config.yaml
d_shared_expert: 0
balance_loss: 0.000265
router_noise: 0.05
vocab_size: 11745
norm: "rmsnorm"
beta1: 0.95
grad_clip: 2.0
batch_tokens: 32768
Below are experts of layer 4 (counted from 0) of a mixture-of-experts language model. Rows are named router (the router's row for the expert), gate (a neuron's input weights, with its number), up (a neuron's input weights, with its number), down (a neuron's output weights, with its number) and show model dimensions 0-159. Each number is 50 + 10 x the weight over its row's rms, rounded and kept within 0 to 99.
Before each expert's rows: a language model's description of what the expert responds to. This comes from a sample of Wikipedia text that the model never trained on.

# expert 12
What it handles: Number separators in scores. En dashes, hyphens, slashes and spaces between numbers, as in scores 27–7, date ranges 2014–15, and set results 6–3.
router:44 52 45 31 58 52 29 53 61 49 48 40 55 47 42 58 40 50 60 43 57 59 50 57 58 52 33 49 66 47 54 66 64 44 36 58 60 74 49 57 51 46 51 58 47 54 59 58 60 39 29 64 58 43 45 31 45 55 39 52 58 57 52 63 53 57 55 43 32 44 60 45 39 52 49 48 46 53 53 52 44 49 28 30 49 44 54 52 54 49 59 58 54 54 57 38 47 53 39 37 47 55 42 31 35 59 54 67 44 42 27 30 44 42 68 67 28 66 60 50 49 42 43 40 51 55 69 47 55 50 42 53 73 25 40 52 37 41 48 60 68 48 62 43 65 45 59 50 42 54 43 59 58 35 53 62 37 53 52 49
gate0:45 53 36 52 46 43 27 55 76 40 68 41 34 49 50 55 50 41 52 61 76 49 34 42 49 50 50 38 61 50 49 50 51 52 46 37 44 60 65 41 54 37 63 55 53 65 53 66 43 46 42 64 67 53 50 53 61 49 38 34 66 32 67 55 36 53 51 50 61 53 58 49 47 42 54 37 51 52 54 66 51 72 61 57 32 49 44 60 58 49 68 64 40 49 47 44 39 42 52 48 44 50 62 53 66 46 70 60 61 55 49 56 33 62 61 71 55 50 45 41 49 42 37 49 34 37 42 50 63 48 54 47 65 53 49 52 56 51 37 65 50 27 45 44 46 57 49 49 42 63 51 40 56 39 47 37 41 32 52 49
up0:49 59 33 41 58 41 44 51 46 52 48 47 53 52 57 48 67 58 47 59 44 46 43 60 45 38 32 49 51 49 56 44 51 40 54 47 47 61 72 44 46 37 57 36 56 52 52 53 40 48 55 54 33 63 46 56 60 45 18 38 28 36 53 50 69 42 43 56 51 48 63 77 59 48 36 50 35 68 45 69 55 64 64 44 36 55 58 68 52 46 73 55 44 46 55 59 48 46 65 56 47 63 61 53 64 57 33 37 39 60 47 55 50 65 55 70 55 49 44 48 40 38 53 40 56 52 44 57 68 51 61 29 53 58 62 64 65 51 28 52 57 60 55 42 51 45 40 58 46 53 40 38 52 57 58 48 43 52 49 55
down0:57 61 54 58 56 58 52 37 63 53 46 47 53 46 58 55 54 44 66 54 58 37 56 60 60 53 49 60 47 49 47 49 65 62 52 50 45 39 42 42 57 55 47 46 63 50 62 49 20 38 48 61 62 55 56 52 64 55 53 43 52 56 41 55 56 50 42 42 47 34 36 61 65 45 47 51 38 48 65 49 50 57 48 62 48 32 41 42 54 71 53 45 52 51 47 54 53 63 68 54 48 38 46 57 51 44 38 31 51 27 42 45 58 42 74 46 46 43 58 46 47 71 49 45 37 35 34 49 43 73 55 44 48 81 44 42 48 65 52 41 41 66 52 76 69 44 43 55 37 41 41 59 29 62 55 47 43 30 45 53
gate1:24 32 66 34 66 58 44 48 72 35 43 46 57 50 39 53 60 58 48 54 45 39 57 36 63 48 59 40 42 35 52 49 56 50 51 44 49 59 36 66 61 57 58 50 45 55 32 55 47 53 43 49 61 45 64 50 34 61 53 50 55 51 58 75 50 47 58 58 55 50 49 53 71 60 53 31 46 45 55 47 43 42 44 35 45 39 54 59 44 50 23 31 65 58 52 47 46 47 27 43 27 44 63 55 58 50 59 59 67 45 35 25 48 49 53 51 47 57 64 54 45 40 55 48 33 64 44 36 61 50 58 67 65 43 54 45 33 57 54 51 50 43 54 58 44 49 68 44 38 51 47 51 54 38 40 47 45 49 51 52
up1:68 60 46 45 28 54 40 41 36 49 65 54 49 48 56 31 44 60 48 51 33 65 32 51 35 44 46 54 41 62 48 50 46 50 56 62 46 42 59 38 52 31 37 71 52 38 76 34 45 55 46 64 48 53 37 47 55 42 30 54 38 66 40 30 53 38 52 45 50 44 54 52 50 46 43 69 63 55 41 54 47 39 49 59 45 70 45 42 60 30 70 54 46 46 44 45 53 69 54 49 71 61 53 44 48 59 36 31 50 39 48 55 45 55 53 46 49 54 57 72 73 56 51 46 61 48 52 50 43 52 44 46 54 42 44 46 52 50 59 51 52 61 62 42 54 60 46 59 72 51 51 47 42 55 70 53 36 58 45 47
down1:47 49 29 28 54 58 51 59 48 46 50 47 44 61 60 44 43 58 35 46 57 58 56 47 47 42 51 50 45 41 57 40 61 42 60 71 58 52 61 35 59 44 36 55 53 49 69 53 12 46 33 55 63 37 55 59 45 54 40 33 33 37 48 55 64 56 52 45 42 41 43 66 61 48 53 62 45 58 64 32 54 65 60 57 31 57 31 61 40 51 47 43 61 60 48 40 66 59 55 31 61 58 48 58 63 63 46 53 43 46 52 57 58 49 68 43 54 39 53 58 42 40 70 45 45 52 45 54 45 49 43 59 44 44 57 42 57 51 53 56 53 44 60 42 64 43 41 59 61 53 45 64 49 50 47 41 45 43 21 65
gate2:36 39 50 65 53 47 43 53 54 65 53 39 49 53 48 33 54 43 45 39 43 44 49 52 54 27 44 45 63 49 40 34 50 65 57 40 46 39 41 43 36 48 39 49 49 46 57 51 45 36 44 42 51 54 46 58 49 56 75 38 48 54 45 49 61 42 61 42 35 54 47 70 45 48 50 46 46 58 57 46 29 34 56 61 47 35 63 63 47 53 44 60 44 47 45 63 60 66 54 58 49 44 39 39 39 48 46 35 47 32 25 44 41 35 45 49 39 63 56 63 48 67 48 58 58 38 54 53 50 28 53 49 72 62 39 56 56 31 48 51 49 17 52 47 58 56 58 43 61 32 60 65 64 58 40 55 42 66 53 47
up2:35 56 40 40 40 50 41 50 46 60 64 40 45 65 56 53 45 52 35 45 51 41 57 53 43 26 32 50 40 52 44 44 34 59 64 69 31 47 57 49 48 48 53 44 58 63 62 48 41 48 49 49 49 49 54 50 50 56 73 45 40 45 44 48 48 56 44 42 38 40 56 65 46 47 35 54 44 42 52 43 39 50 54 64 55 52 33 52 62 61 49 60 61 39 43 61 51 71 41 54 57 42 25 25 59 57 40 42 43 40 31 69 44 48 36 63 32 55 48 53 50 54 52 67 47 36 43 37 51 39 54 37 59 58 55 64 39 39 55 45 32 41 46 53 54 48 50 47 41 40 43 39 56 42 87 55 57 43 49 45
down2:55 53 56 39 36 51 63 53 52 51 64 33 41 59 42 48 48 38 58 63 40 61 65 61 52 61 60 68 49 38 41 56 31 44 53 50 47 57 51 46 39 49 50 37 41 20 46 52 49 51 55 53 62 45 54 55 62 58 49 46 54 59 50 58 45 54 55 41 61 34 43 63 42 34 41 39 38 38 46 48 60 63 59 37 50 46 44 50 56 32 63 38 63 53 50 56 33 51 58 39 40 45 58 31 61 66 57 59 60 54 49 63 56 67 58 58 38 45 50 52 55 42 54 51 54 67 30 61 32 43 47 42 31 42 57 46 41 50 50 55 28 36 32 57 34 31 51 43 55 38 73 50 62 40 34 50 55 67 46 52
gate3:68 57 56 44 37 49 47 62 48 62 49 48 35 53 34 48 35 37 57 41 49 66 43 60 54 47 40 58 26 43 29 55 66 54 48 51 54 74 42 31 37 43 60 64 50 48 84 45 28 49 37 43 55 57 35 39 43 53 51 68 36 46 67 46 36 48 54 46 49 48 31 54 49 43 63 58 44 52 43 46 60 37 41 40 50 46 50 30 45 47 42 39 65 58 55 41 30 50 50 39 58 52 61 50 73 42 50 54 50 55 62 29 52 49 52 48 44 49 50 53 49 54 42 49 51 47 63 47 60 51 41 60 51 50 42 54 45 61 35 47 62 70 36 40 42 57 43 34 52 40 55 52 68 50 56 59 49 58 52 50
up3:59 55 52 37 51 45 54 48 57 55 50 54 66 50 51 58 52 47 52 51 68 24 48 46 61 46 46 38 46 38 62 55 51 45 58 54 57 45 66 55 66 62 50 56 55 49 36 50 64 27 60 44 61 49 45 44 68 55 35 56 52 70 55 52 39 49 45 51 54 52 50 38 47 53 28 47 62 43 50 46 50 47 71 49 41 71 62 67 49 45 45 64 32 36 54 54 44 59 81 66 52 48 50 35 52 44 52 60 56 60 44 42 47 48 66 46 49 44 60 59 39 33 65 54 37 47 42 46 33 23 54 36 47 44 44 40 61 57 60 45 49 53 59 52 56 49 44 26 45 52 54 55 30 58 28 65 55 55 46 40
down3:63 64 50 40 41 46 44 35 26 63 51 53 62 56 60 41 62 57 59 36 47 62 43 63 49 54 63 48 47 53 42 54 38 58 59 55 58 59 48 55 54 52 61 69 51 56 58 62 45 47 58 51 51 56 49 35 35 49 50 62 30 50 41 60 66 45 62 25 60 47 65 49 51 57 48 63 67 50 54 55 73 45 63 45 40 42 37 58 58 59 40 64 48 57 44 65 64 58 64 59 46 55 47 35 58 50 28 41 40 51 54 35 42 51 60 48 62 41 43 54 37 57 49 21 60 46 35 51 32 50 76 49 60 43 36 43 59 45 36 52 43 45 40 50 53 51 39 50 33 55 56 63 58 37 52 45 50 39 57 49
gate4:47 42 39 40 46 53 40 65 49 48 44 54 57 51 42 53 54 48 30 54 61 49 65 50 51 35 43 58 54 57 61 55 48 35 40 42 54 53 49 42 47 34 50 42 46 30 55 48 59 56 48 41 42 56 57 58 45 47 51 43 58 48 46 55 49 44 46 35 63 63 54 49 41 45 57 34 47 56 50 49 59 48 46 55 67 43 51 47 58 48 36 37 53 33 40 52 48 31 58 50 54 45 43 44 33 33 63 49 53 58 52 57 38 69 46 46 31 55 52 38 26 47 51 52 33 39 53 63 46 41 42 71 58 57 35 73 25 48 62 66 64 25 58 42 75 52 38 37 40 46 63 53 40 46 34 50 52 21 50 53
up4:60 67 48 40 36 55 54 27 53 41 68 47 72 58 56 35 50 59 60 66 64 54 59 48 44 69 52 47 58 55 44 42 46 46 41 47 55 61 48 51 40 44 51 51 45 47 29 59 58 67 56 51 38 45 63 50 51 40 47 53 63 64 43 32 55 50 41 63 42 45 48 44 42 44 36 69 53 38 27 51 47 43 71 45 41 60 53 56 53 55 52 49 35 54 46 61 66 62 60 51 58 55 34 38 61 60 59 35 54 52 67 55 66 64 50 61 65 60 51 58 40 44 46 39 56 39 66 51 44 58 37 40 58 61 31 46 44 40 36 59 40 51 56 73 52 55 47 59 45 53 67 66 52 37 53 62 55 52 62 48
down4:35 57 39 61 62 54 51 36 36 69 49 41 64 52 30 54 44 38 59 53 36 43 46 52 61 32 38 67 74 46 41 58 41 45 46 42 52 52 49 46 52 64 49 33 44 49 48 45 73 52 58 50 57 58 55 75 42 47 47 48 39 52 59 60 36 55 59 51 49 37 51 45 60 35 67 63 32 50 50 48 45 51 44 54 64 48 60 33 34 42 44 61 47 38 62 47 56 53 53 68 51 35 47 33 60 44 37 53 64 37 50 43 49 35 42 42 53 47 48 52 35 56 37 69 47 53 36 44 36 74 46 57 59 56 62 39 57 50 50 51 59 38 58 61 57 44 53 46 35 71 44 46 33 57 55 45 56 66 45 53
gate5:52 44 54 64 50 55 44 41 41 43 51 53 49 46 49 59 41 48 63 34 50 52 55 48 41 55 50 70 41 44 53 42 39 49 43 50 45 37 47 49 53 49 50 63 31 46 48 45 63 39 31 44 48 34 60 52 66 31 46 58 51 34 55 47 60 60 48 34 46 52 53 48 42 54 62 70 39 35 35 47 62 39 39 54 36 38 63 55 36 57 52 60 52 31 58 54 43 72 49 38 48 54 43 33 57 52 50 49 44 51 57 44 62 52 72 38 64 35 47 63 51 17 48 40 43 62 50 35 58 42 59 47 67 50 35 57 53 28 42 37 47 72 29 41 57 58 46 71 39 57 54 45 53 55 48 51 48 47 48 58
up5:58 46 55 47 58 44 44 63 48 45 56 40 36 52 61 44 40 51 46 52 55 43 61 62 41 66 56 54 43 51 43 49 54 61 48 46 59 58 49 47 52 49 65 34 42 42 50 54 43 35 40 57 59 37 47 47 45 49 34 40 44 33 58 48 38 51 44 27 49 40 41 45 45 44 49 56 35 54 46 41 61 62 48 50 52 38 25 60 44 67 59 46 46 55 64 62 38 68 44 38 38 45 40 37 54 48 48 54 45 51 52 51 60 56 76 50 71 59 58 49 59 50 53 50 34 54 56 57 62 58 47 68 66 64 41 55 72 36 61 45 66 41 32 31 56 57 42 73 38 64 61 34 67 32 36 60 58 38 58 47
down5:50 43 55 42 70 44 64 47 39 36 47 37 42 48 44 49 50 47 43 63 58 46 46 51 63 62 44 41 48 52 53 70 46 59 61 45 53 52 36 48 40 32 51 52 40 52 39 53 53 57 63 53 51 61 61 47 38 47 26 43 64 44 71 50 64 45 56 56 41 36 53 30 43 37 51 55 38 59 54 43 52 55 55 44 45 46 53 42 63 37 32 34 58 53 37 64 48 55 52 48 16 37 57 73 42 63 41 54 48 36 37 62 60 35 43 48 34 39 33 60 38 62 48 59 50 59 43 50 30 49 48 46 49 43 56 67 31 54 50 43 59 37 54 57 49 49 50 61 55 55 59 61 62 54 32 38 53 51 40 63
gate6:55 31 42 51 39 48 48 53 50 53 56 56 54 46 40 58 44 53 42 32 56 63 52 57 63 60 40 46 50 49 47 50 57 75 35 56 39 58 61 42 59 48 51 51 39 43 51 48 62 69 34 72 37 51 65 53 61 45 65 50 60 35 37 37 67 45 44 44 56 46 58 47 51 59 47 52 48 55 55 61 43 63 45 63 49 44 65 49 48 52 72 60 39 44 42 53 40 35 54 49 53 56 17 41 51 52 48 49 63 43 49 45 52 46 38 44 32 43 24 52 47 56 53 38 47 56 50 42 52 46 50 53 56 54 44 49 49 66 53 45 47 55 42 33 44 56 55 57 53 62 55 61 35 71 63 45 50 81 56 16
up6:47 50 55 53 58 37 55 39 59 34 47 46 46 50 74 52 67 47 60 49 55 58 45 46 29 44 46 47 45 52 54 45 37 44 65 51 54 54 68 63 41 35 65 52 56 53 60 49 31 44 72 35 59 48 51 53 40 46 53 50 48 61 49 70 34 33 66 59 45 56 51 58 65 46 48 59 55 55 55 54 47 50 38 43 62 66 46 71 53 33 40 47 69 61 69 56 55 48 56 61 53 50 69 53 53 49 49 61 42 44 54 62 65 50 62 60 59 50 63 50 53 35 59 57 61 71 48 39 52 60 52 40 49 70 52 56 53 58 42 57 43 70 49 65 47 44 58 50 58 48 38 46 71 37 31 50 32 36 50 64
down6:43 44 59 54 37 44 66 68 56 32 42 36 38 51 54 52 61 45 58 38 40 34 32 45 62 62 29 46 62 43 62 34 42 52 46 44 37 56 57 52 58 51 39 61 41 35 66 44 41 69 55 32 70 45 67 52 47 60 40 46 46 55 48 51 48 56 50 51 44 55 71 49 53 58 46 39 37 43 54 63 41 50 56 70 48 54 46 46 50 50 62 59 46 46 48 39 52 55 51 64 43 69 43 34 44 57 55 50 49 40 61 43 69 70 69 64 44 62 31 49 51 49 56 56 55 45 31 61 74 62 64 41 58 48 45 44 49 46 64 54 57 56 51 53 48 63 48 56 63 57 48 36 43 58 52 45 47 29 47 68
gate7:44 39 45 40 46 69 50 40 44 43 50 61 51 57 34 40 47 46 51 53 52 57 50 54 53 44 32 47 60 35 56 53 40 51 57 66 28 42 43 54 60 52 31 46 43 36 42 48 46 47 54 55 43 42 46 53 51 52 49 52 67 50 54 47 59 66 44 59 49 45 43 57 38 44 42 56 44 45 58 48 64 37 43 45 37 37 55 43 67 41 64 56 62 49 59 45 39 45 20 42 64 31 42 44 53 52 52 56 66 55 38 49 42 46 48 78 62 55 56 58 53 57 27 50 53 36 49 58 29 66 53 57 70 48 52 63 41 32 64 43 53 51 70 30 34 53 65 43 54 50 53 62 62 66 65 35 61 49 45 50
up7:54 52 51 48 42 54 51 52 34 40 54 65 52 56 43 52 59 50 56 52 43 43 47 38 62 50 59 53 46 58 50 50 52 36 53 38 49 50 40 51 60 57 42 42 48 45 37 46 34 51 51 45 66 58 38 66 42 45 34 56 63 50 51 58 45 34 53 54 54 52 30 50 42 41 64 62 43 45 43 55 58 41 44 54 66 36 46 42 50 49 61 40 47 53 58 52 45 50 40 42 63 48 49 37 39 52 39 40 53 55 41 26 63 56 65 62 69 53 55 30 68 52 40 33 52 64 61 61 52 57 60 44 34 42 61 53 56 46 40 53 24 67 54 62 59 35 81 64 53 43 55 57 68 44 51 38 53 37 71 79
down7:56 50 56 58 45 46 61 48 42 38 45 50 55 53 64 54 28 65 60 46 46 60 59 49 53 60 43 52 73 45 63 34 61 53 53 48 55 44 52 65 62 46 50 61 49 45 62 60 47 58 67 53 54 63 31 77 39 62 57 56 43 40 60 59 49 58 60 50 41 59 53 42 55 53 51 44 54 47 60 57 53 40 56 56 49 49 41 54 28 39 45 71 70 65 46 59 58 56 46 51 50 46 68 58 39 18 45 50 59 35 50 46 55 50 40 54 33 56 61 49 47 55 43 63 49 40 52 65 48 58 51 13 60 63 42 41 62 41 53 45 61 55 63 65 54 53 50 34 44 42 53 52 46 59 38 69 51 59 52 43
gate8:50 31 41 48 68 48 60 64 60 48 57 61 49 51 56 44 53 32 71 45 52 45 45 45 53 43 52 39 63 50 45 43 48 46 50 27 54 56 36 53 46 49 46 46 42 52 57 60 40 56 55 62 68 56 45 56 58 46 27 43 33 50 42 55 43 41 47 70 58 48 53 51 60 38 63 69 41 51 56 47 42 39 54 33 66 58 66 47 49 49 43 54 37 50 46 47 48 51 66 20 57 57 44 30 53 51 48 41 45 65 54 57 47 44 67 46 52 59 53 43 52 40 54 49 36 60 55 60 47 67 55 70 54 38 35 25 62 50 63 24 43 36 66 53 43 44 57 35 39 54 43 53 49 56 39 47 45 51 55 70
up8:58 52 76 47 27 47 52 41 50 44 54 62 47 29 45 59 31 53 60 41 40 56 62 54 53 42 64 57 49 56 58 63 65 39 46 44 65 43 30 42 56 66 34 50 41 52 57 54 65 50 54 63 36 41 52 65 52 52 59 43 55 57 70 28 53 61 39 53 62 57 58 59 51 49 47 39 42 33 47 38 50 61 49 67 54 64 70 54 44 45 31 51 59 43 43 33 35 51 57 58 35 52 41 67 58 40 54 47 44 47 58 57 62 35 51 40 58 51 38 38 68 40 61 53 42 42 46 39 34 43 61 54 39 59 57 50 57 57 59 48 51 65 48 66 39 54 46 62 67 53 33 42 49 54 61 55 56 50 43 57
down8:61 47 59 52 44 63 35 64 56 32 49 65 57 43 67 37 73 40 39 55 69 48 45 59 57 47 43 60 37 56 46 45 46 49 59 52 42 50 64 55 47 51 55 36 60 43 44 47 49 46 59 29 48 62 65 61 55 52 39 44 58 52 53 52 50 21 66 43 42 45 50 50 60 40 57 58 61 69 45 57 56 50 35 53 51 46 65 62 54 74 63 38 39 59 49 56 45 47 46 55 60 39 62 38 54 30 51 56 38 41 49 38 55 51 60 57 46 51 42 49 37 47 78 61 34 48 52 49 60 69 40 48 33 42 40 43 59 65 53 46 60 46 41 35 52 27 48 45 40 47 33 48 39 56 50 63 60 46 40 50
gate9:39 56 60 55 47 57 60 51 44 67 48 62 35 54 54 55 51 60 61 46 54 65 42 44 57 62 42 39 42 44 43 59 57 47 57 77 32 46 47 36 64 21 56 31 37 44 46 46 56 40 45 75 38 39 65 45 40 56 47 53 60 53 49 41 48 63 42 66 53 48 34 44 55 46 52 59 37 41 52 53 37 52 32 48 50 61 64 46 50 34 43 69 59 37 66 37 55 54 49 49 62 59 53 55 63 49 59 51 42 51 57 52 52 51 63 43 59 59 41 55 62 46 33 60 66 62 62 36 58 48 55 42 48 42 37 49 52 40 29 39 53 39 67 65 58 37 69 55 35 54 46 45 48 50 56 55 52 49 30 56
up9:38 49 61 59 32 45 50 43 57 41 52 53 46 63 45 47 48 35 58 54 55 55 46 57 54 47 58 42 43 61 43 58 46 48 40 59 44 61 47 53 56 38 69 46 44 60 44 43 27 67 57 58 39 59 41 47 46 57 46 35 49 49 59 42 59 44 56 48 72 63 27 42 68 37 51 50 43 39 50 57 37 49 63 46 60 44 43 54 62 52 43 68 45 48 61 38 30 64 47 44 31 37 49 40 50 40 58 50 47 46 52 62 44 52 56 21 65 33 71 44 57 29 52 63 56 51 50 50 62 38 48 49 51 48 44 47 75 45 52 51 47 43 66 66 50 51 42 64 59 59 64 56 63 27 66 55 57 38 59 47
down9:55 54 69 50 66 49 38 63 45 59 48 47 51 55 65 56 64 52 53 50 58 56 61 74 41 48 48 47 44 46 45 52 44 55 54 48 54 52 61 39 75 49 62 46 68 36 50 55 50 37 42 43 36 38 24 51 44 55 63 56 64 52 45 40 54 63 42 58 45 60 50 49 46 47 51 57 45 67 56 73 59 65 55 42 27 68 52 37 59 47 48 65 44 40 50 53 41 52 60 43 52 52 47 48 51 55 62 18 47 37 49 68 50 48 62 55 51 57 34 56 39 52 45 66 46 59 43 52 65 57 51 53 54 49 52 61 51 65 47 32 58 33 51 50 41 57 52 47 49 26 73 45 54 63 30 39 50 32 50 51
gate10:56 51 64 58 56 51 66 39 48 60 40 30 35 49 45 49 55 49 48 36 53 32 63 36 56 47 47 54 53 60 28 46 60 49 59 49 46 43 50 54 30 54 52 60 40 47 52 40 62 52 38 49 53 25 70 45 58 41 34 36 70 48 29 45 40 53 49 50 60 56 49 34 38 65 46 61 50 59 39 54 47 42 54 66 37 45 55 64 56 61 60 64 45 51 54 71 64 60 46 51 42 72 47 51 40 47 56 22 50 53 47 54 49 55 48 51 50 57 53 57 63 52 53 37 46 63 58 34 48 40 36 37 61 48 49 39 55 39 24 40 44 59 53 54 49 41 55 62 50 51 46 56 53 59 32 70 51 54 66 42
up10:47 49 57 58 49 65 47 48 42 61 62 43 60 52 46 54 55 30 55 43 48 33 47 46 42 67 32 52 52 46 37 49 31 40 49 65 50 50 34 70 51 40 38 56 41 59 61 39 62 36 46 39 42 59 51 62 39 52 49 48 49 48 53 44 38 46 62 23 56 43 53 45 32 57 59 34 43 37 38 50 49 52 37 48 39 68 38 46 51 49 41 48 44 47 41 41 61 52 41 36 62 41 28 36 55 52 53 62 50 48 56 61 55 58 51 61 52 50 52 45 48 46 40 54 56 52 26 30 60 63 61 37 55 43 32 38 51 47 35 42 41 60 42 66 47 67 62 52 40 66 33 65 50 54 56 41 32 44 67 60
down10:82 59 42 39 52 42 68 54 47 46 55 53 47 37 52 47 40 56 44 47 36 48 49 30 33 53 43 59 55 40 36 53 55 50 56 41 46 57 31 57 50 57 53 55 39 49 51 30 44 52 56 39 63 32 65 62 60 40 55 36 51 56 58 62 36 50 55 56 62 54 60 44 46 44 41 45 42 33 47 34 49 71 53 35 55 46 52 52 50 76 68 44 63 48 39 55 58 49 57 42 59 59 52 59 57 60 52 45 54 50 55 57 35 49 73 33 58 50 52 43 31 44 47 52 66 51 45 50 72 66 63 56 44 54 66 44 53 50 55 54 56 23 50 51 50 43 39 62 60 50 50 48 76 38 59 49 56 45 60 59
gate11:55 50 52 54 35 41 40 31 40 39 45 58 44 58 47 57 55 56 44 26 51 48 60 46 55 32 51 70 48 60 67 50 42 68 55 61 45 48 47 49 41 51 44 58 60 45 42 53 47 42 58 49 29 54 48 52 67 48 63 58 50 44 32 46 33 65 43 50 39 43 40 53 24 56 46 51 39 42 44 43 49 59 55 50 47 39 42 60 46 58 69 58 44 50 52 54 40 49 51 55 33 50 52 39 27 42 57 58 76 39 41 46 36 50 67 58 38 67 36 58 37 43 37 56 40 61 49 55 57 51 57 40 50 68 42 65 36 40 34 30 52 49 61 36 55 49 45 46 53 50 58 41 72 47 38 40 64 51 44 38
up11:42 42 39 61 57 60 62 72 50 54 57 59 59 36 34 50 56 48 39 65 37 64 51 51 43 40 69 38 51 40 50 53 45 21 54 40 55 62 57 53 51 68 77 52 34 53 58 62 59 68 35 54 64 61 49 65 65 49 65 56 57 50 39 40 71 57 60 52 60 73 48 46 67 40 44 41 42 45 45 43 43 44 57 64 46 48 58 52 35 45 49 52 49 57 50 56 49 68 39 34 53 56 47 44 47 39 63 52 53 60 65 45 47 64 46 61 44 52 61 40 49 67 66 29 38 58 52 52 51 66 53 50 51 37 54 47 40 64 35 54 47 55 53 58 46 54 44 42 51 57 51 45 30 48 44 46 48 53 64 57
down11:40 63 54 59 56 66 51 75 55 61 44 43 51 42 60 71 45 44 31 65 47 47 58 49 51 48 47 46 45 45 46 48 36 42 53 61 59 52 48 45 46 41 51 42 53 66 59 39 46 57 63 36 36 49 33 47 53 64 58 58 55 46 64 84 69 33 39 43 50 63 59 43 34 47 45 17 72 41 47 48 48 61 56 54 49 41 59 37 48 51 71 55 61 48 46 41 42 59 45 57 49 31 55 47 62 56 50 59 57 56 63 47 45 61 62 53 36 48 48 44 54 51 34 46 51 62 64 58 53 56 47 36 72 55 46 49 66 63 54 56 55 58 49 69 53 44 42 48 52 51 63 52 46 62 69 52 50 41 49 53
gate12:52 51 51 61 66 49 44 54 49 32 45 50 52 32 52 65 37 55 45 42 36 34 53 34 48 63 59 53 50 53 52 31 41 41 51 42 50 48 59 33 41 41 47 61 53 41 48 53 68 31 43 67 60 44 53 41 48 46 50 61 60 59 42 54 47 50 62 44 48 62 63 67 49 57 27 51 54 36 45 44 44 32 51 71 40 49 52 50 55 56 60 44 44 50 48 68 43 45 47 51 50 68 45 41 43 60 45 52 54 17 52 62 49 39 52 52 53 47 59 36 47 68 46 41 57 29 42 70 53 51 52 58 48 54 42 62 61 65 38 50 45 54 57 64 26 57 47 52 58 37 55 80 48 40 37 41 37 52 35 50
up12:49 57 48 51 57 67 52 60 64 50 53 50 58 45 44 47 48 59 67 66 59 50 43 41 42 44 54 45 66 59 48 45 38 37 51 40 64 55 40 70 55 38 61 68 39 26 46 41 56 34 69 32 58 60 50 57 51 54 54 47 58 51 65 35 55 44 56 54 58 59 59 33 48 25 53 15 39 37 52 61 60 68 43 50 46 60 67 48 55 60 57 59 45 64 52 51 50 49 58 40 60 37 63 53 52 37 46 62 60 52 38 39 31 52 37 63 53 47 53 41 44 47 62 48 37 51 51 52 50 66 46 52 59 59 50 50 37 52 70 51 57 59 57 64 42 47 48 42 45 64 67 54 51 50 40 53 44 36 60 36
down12:39 64 49 38 21 64 61 35 66 58 61 62 51 49 46 56 52 59 51 52 42 50 46 44 63 49 39 50 45 59 61 73 46 59 54 49 52 46 47 57 67 36 27 56 52 53 42 39 43 49 46 34 61 58 39 57 34 52 66 56 55 58 56 64 55 55 36 43 42 36 48 44 51 51 83 49 62 46 52 48 52 28 49 49 46 55 35 36 68 36 59 51 44 44 56 50 61 39 49 57 58 44 54 35 47 45 66 38 70 37 47 51 35 37 35 48 45 55 56 39 65 51 55 41 62 50 47 38 64 51 34 67 49 57 38 47 48 46 47 39 58 29 41 47 52 53 70 51 46 60 46 47 52 45 45 64 45 40 49 56
gate13:46 60 51 53 54 60 58 32 46 49 58 59 44 52 56 48 50 49 49 49 46 51 41 62 46 59 72 45 53 50 38 69 51 51 51 56 52 71 36 50 52 51 46 68 42 49 61 41 31 56 67 50 57 51 51 23 27 45 39 59 52 46 37 52 43 62 54 45 43 50 45 53 67 53 66 43 45 54 54 40 45 48 55 74 42 47 54 41 40 52 55 58 44 80 54 43 45 64 57 43 56 44 52 58 53 40 38 41 64 68 61 41 46 35 57 47 49 45 47 62 46 43 46 47 52 58 60 56 56 48 49 41 62 51 60 57 51 46 27 52 28 22 68 56 65 39 60 70 50 58 39 38 62 54 53 50 59 66 69 41
up13:56 50 43 50 47 50 51 55 49 47 42 60 20 57 55 52 39 25 60 52 45 42 34 41 61 70 49 55 51 60 51 51 38 56 45 50 49 65 57 69 44 32 59 65 27 51 55 51 40 68 60 43 62 53 66 44 47 43 36 55 48 55 63 57 45 28 48 45 48 48 52 56 73 45 58 33 61 25 56 47 47 41 46 57 55 47 68 52 47 48 56 49 49 58 49 50 51 50 70 43 59 38 31 63 49 38 45 33 60 37 47 51 44 40 41 59 53 30 46 68 62 55 52 46 51 48 57 32 57 48 34 38 61 49 39 58 43 48 41 58 34 44 60 60 37 44 45 49 45 57 36 49 46 39 57 41 41 60 67 57
down13:39 67 62 68 59 66 43 73 67 56 40 56 40 31 51 59 53 66 61 57 55 49 41 51 47 48 56 29 64 48 45 46 58 47 37 55 34 48 60 42 61 41 43 57 53 52 48 45 32 62 42 45 48 44 54 40 55 45 55 32 33 39 49 52 44 62 52 39 36 36 62 46 51 42 49 62 33 56 55 68 41 62 49 50 40 55 61 67 48 33 50 47 48 65 52 60 51 30 44 46 53 61 65 59 53 57 47 63 50 54 40 40 57 54 46 59 57 61 33 59 56 37 53 53 69 54 48 50 57 51 58 63 36 39 67 28 52 64 45 45 52 57 49 59 71 65 40 68 55 44 44 55 31 50 54 50 61 53 64 52